config.toml
num_hidden_layers = 9
experts_per_token = 3
max_grad_norm = 2.0
Below are experts of layer 3 (counted from 0) of a mixture-of-experts language model. Rows are named router (the router's row for the expert), up (a neuron's input weights, with its number) and show model dimensions 96-191. Each number is 50 + 15 x the weight over its row's rms, rounded and kept within 0 to 99.
After each expert's rows: a language model's description of what the expert responds to; "gets" lists some tokens that make up at least twice as much of what it gets as of all text. This comes from a sample of Wikipedia text that the model never trained on. Tokens count by the router's weight.

# expert 62
router:58 32 71 40 74 35 43 53 80 35 58 81 48 37 69 27 61 52 58 15 46 81 82 59 29 49 45 35 41 49 42 47 51 65 57 67 33 42 57 38 27 41 44 53 35 65 43 82 45 52 31 72 42 61 48 55 48 65 16 54 53 67 68 48 32 54 94 62 77 60 55 60 49 45 50 46 59 34 37 52 37 44 42 63 52 68 69 42 37 64 63 44 57 55 36 41
up0:72 63 54 48 55 48 25 62 59 65 49 69 27 48 61 21 67 48 44 61 40 56 44 41 36 52 41 55 55 10 59 34 57 64 51 65 57 75 59 53 36 44 56 17 61 45 45 53 65 36 44 37 65 76 53 61 81 31 64 37 43 49 49 76 47 43 27 50 53 66 58 39 63 68 43 40 27 43 44 48 24 69 43 73 50 40 39 50 54 76 66 46 56 56 23 91
Lowercase word-initial pieces. Short first pieces of words, often lowercase, right after quotes, brackets, hyphens or spaces, such as e, Se, No, cal, and Spanish or Italian articles like el, la.
gets: "a", "o", "e", " e", " E", "i"

# expert 8
router:48 38 60 78 52 48 74 68 52 45 70 61 60 42 67 57 50 13 55 49 70 46 68 65 45 73 32 51 51 50 53 55 34 43 57 70 48 76 54 40 44 42 60 40 54 48 65 64 48 72 40 61 38 39 52 34 42 34 40 42 43 62 56 63 34 32 61 41 36 17 68 58 60 63 37 52 33 70 49 43 43 36 38 41 62 62 56 65 50 40 45 41 22 37 33 63
up3:59 38 46 28 72 60 85 79 33 51 53 60 74 51 68 81 51 30 61 63 49 28 63 45 76 43 45 60 45 34 75 42 71 47 58 80 41 45 56 24 67 33 40 51 52 34 44 44 48 31 17 55 40 39 54 53 44 39 61 41 40 61 57 63 43 58 20 58 38 83 60 30 60 69 24 26 46 68 40 34 50 31 56 64 53 34 41 72 33 47 45 41 24 43 52 50
Dashes in ranges. Hyphens, en dashes and minus signs, mostly in year or score ranges in tables (1912–13, 75–39), also table rules and heading equals signs.
gets: "-", "–", "=", "/", "19", "′"

# expert 32
router:42 66 41 54 30 65 50 56 36 58 69 37 78 48 46 40 23 30 43 66 65 72 81 56 46 64 42 19 49 41 63 49 58 55 38 54 61 57 69 48 43 34 52 45 28 32 45 51 61 42 28 62 33 69 27 53 53 47 39 59 48 59 52 60 31 49 56 44 43 12 76 34 62 33 11 53 46 44 62 44 37 40 28 55 56 39 48 61 61 44 27 42 59 31 50 71
up0:53 35 63 52 69 24 82 33 63 65 62 62 41 41 96 56 38 34 38 50 64 36 51 61 57 51 61 39 47 18 34 42 24 66 34 34 49 50 69 28 45 46 57 53 49 51 57 65 44 52 34 38 56 54 47 48 70 54 26 37 52 61 64 30 36 60 68 41 18 67 54 49 62 76 44 70 59 66 33 61 51 34 55 37 25 43 70 71 54 67 81 53 85 55 48 30
Capital letters in acronyms. Single capital letters inside acronyms, codes and designations, such as NHS, WSOP, KSUM, T53, RTD and asteroid names like 2001 XN.
gets: "S", "N", "C", "P", "B", "R"

# expert 31
router:47 61 70 50 25 80 43 51 49 41 63 64 70 33 54 51 28 41 56 57 72 66 45 62 47 60 23 19 41 45 61 53 72 63 20 66 71 46 51 46 52 39 27 66 09 30 47 68 72 52 46 55 34 81 28 50 58 28 47 46 51 67 71 43 40 34 62 76 43 32 45 46 57 35 44 39 46 54 56 37 34 29 35 36 48 30 54 49 53 49 39 51 43 33 45 66
up0:51 60 48 45 42 43 35 54 53 32 39 69 66 33 59 46 23 48 40 46 56 52 24 37 49 62 36 82 21 44 47 51 31 67 19 51 41 56 42 34 54 75 48 35 28 40 57 59 71 51 36 46 30 40 51 55 69 54 66 78 47 59 62 06 64 35 54 60 50 78 33 50 54 81 35 57 17 42 62 70 61 34 31 26 25 25 52 66 57 37 35 60 55 37 58 76
Capital-letter abbreviations. Capital letters inside acronyms and country or sports codes, such as NLD, TKO, CET, IED, NFC, USA.
gets: "D", "T", "nt", "L", "R", "E"

# expert 16
router:53 42 61 73 35 56 68 74 56 50 63 59 75 10 81 49 42 32 52 47 58 86 69 54 49 56 36 59 41 69 52 50 49 42 19 68 70 61 59 40 49 57 79 39 40 69 62 66 49 72 27 51 54 72 57 45 55 46 48 51 44 31 92 57 38 44 51 55 57 24 68 44 56 52 32 54 32 51 47 34 32 41 38 45 60 71 64 60 38 46 54 48 35 28 54 60
up3:46 42 31 49 66 58 65 42 79 40 56 57 55 42 43 75 59 60 75 59 84 44 61 63 51 48 28 42 58 50 32 46 60 60 28 57 38 39 46 44 27 66 69 58 32 39 61 45 43 32 37 61 31 79 54 53 30 37 42 56 45 50 47 33 58 45 42 26 49 46 35 65 58 27 77 72 40 75 57 54 69 46 23 23 40 32 38 56 58 58 71 74 47 77 51 24
Hyphens and dashes. Hyphens and en dashes inside compounds and ISBNs, table separator rows, and list bullets, as in Hauts-de-Seine, flag-waving, 2–5.
gets: "-", "–", "=", " Air", " Av", " World"

# expert 0
router:56 47 69 70 35 48 58 59 47 47 63 61 80 27 73 60 43 42 53 54 62 72 79 56 42 66 43 52 39 75 37 40 63 50 20 61 65 65 63 37 51 52 71 52 41 72 65 78 50 82 43 50 37 72 54 60 53 46 43 67 34 45 96 48 30 39 56 62 39 22 68 48 57 56 37 37 24 50 48 25 34 50 42 50 62 47 57 63 35 25 60 37 35 46 49 58
up0:49 33 59 41 86 54 88 38 40 36 38 40 69 80 65 33 62 44 54 62 63 42 72 19 84 64 51 39 56 56 49 50 64 46 49 62 56 52 82 46 44 51 60 41 24 60 30 30 96 55 38 51 36 30 39 47 51 31 37 51 49 60 38 74 57 48 58 59 54 23 59 35 29 54 44 64 39 54 43 48 54 61 38 75 59 05 62 41 37 37 50 81 43 52 42 49
Hyphens and list dashes. Hyphens inside Arabic/Urdu-style compound names such as Minar-e-Pakistan or Al-Kholood, and line-initial dashes opening infobox or list fields.
gets: "-", "–", " She", " Av", " Qu", " Master"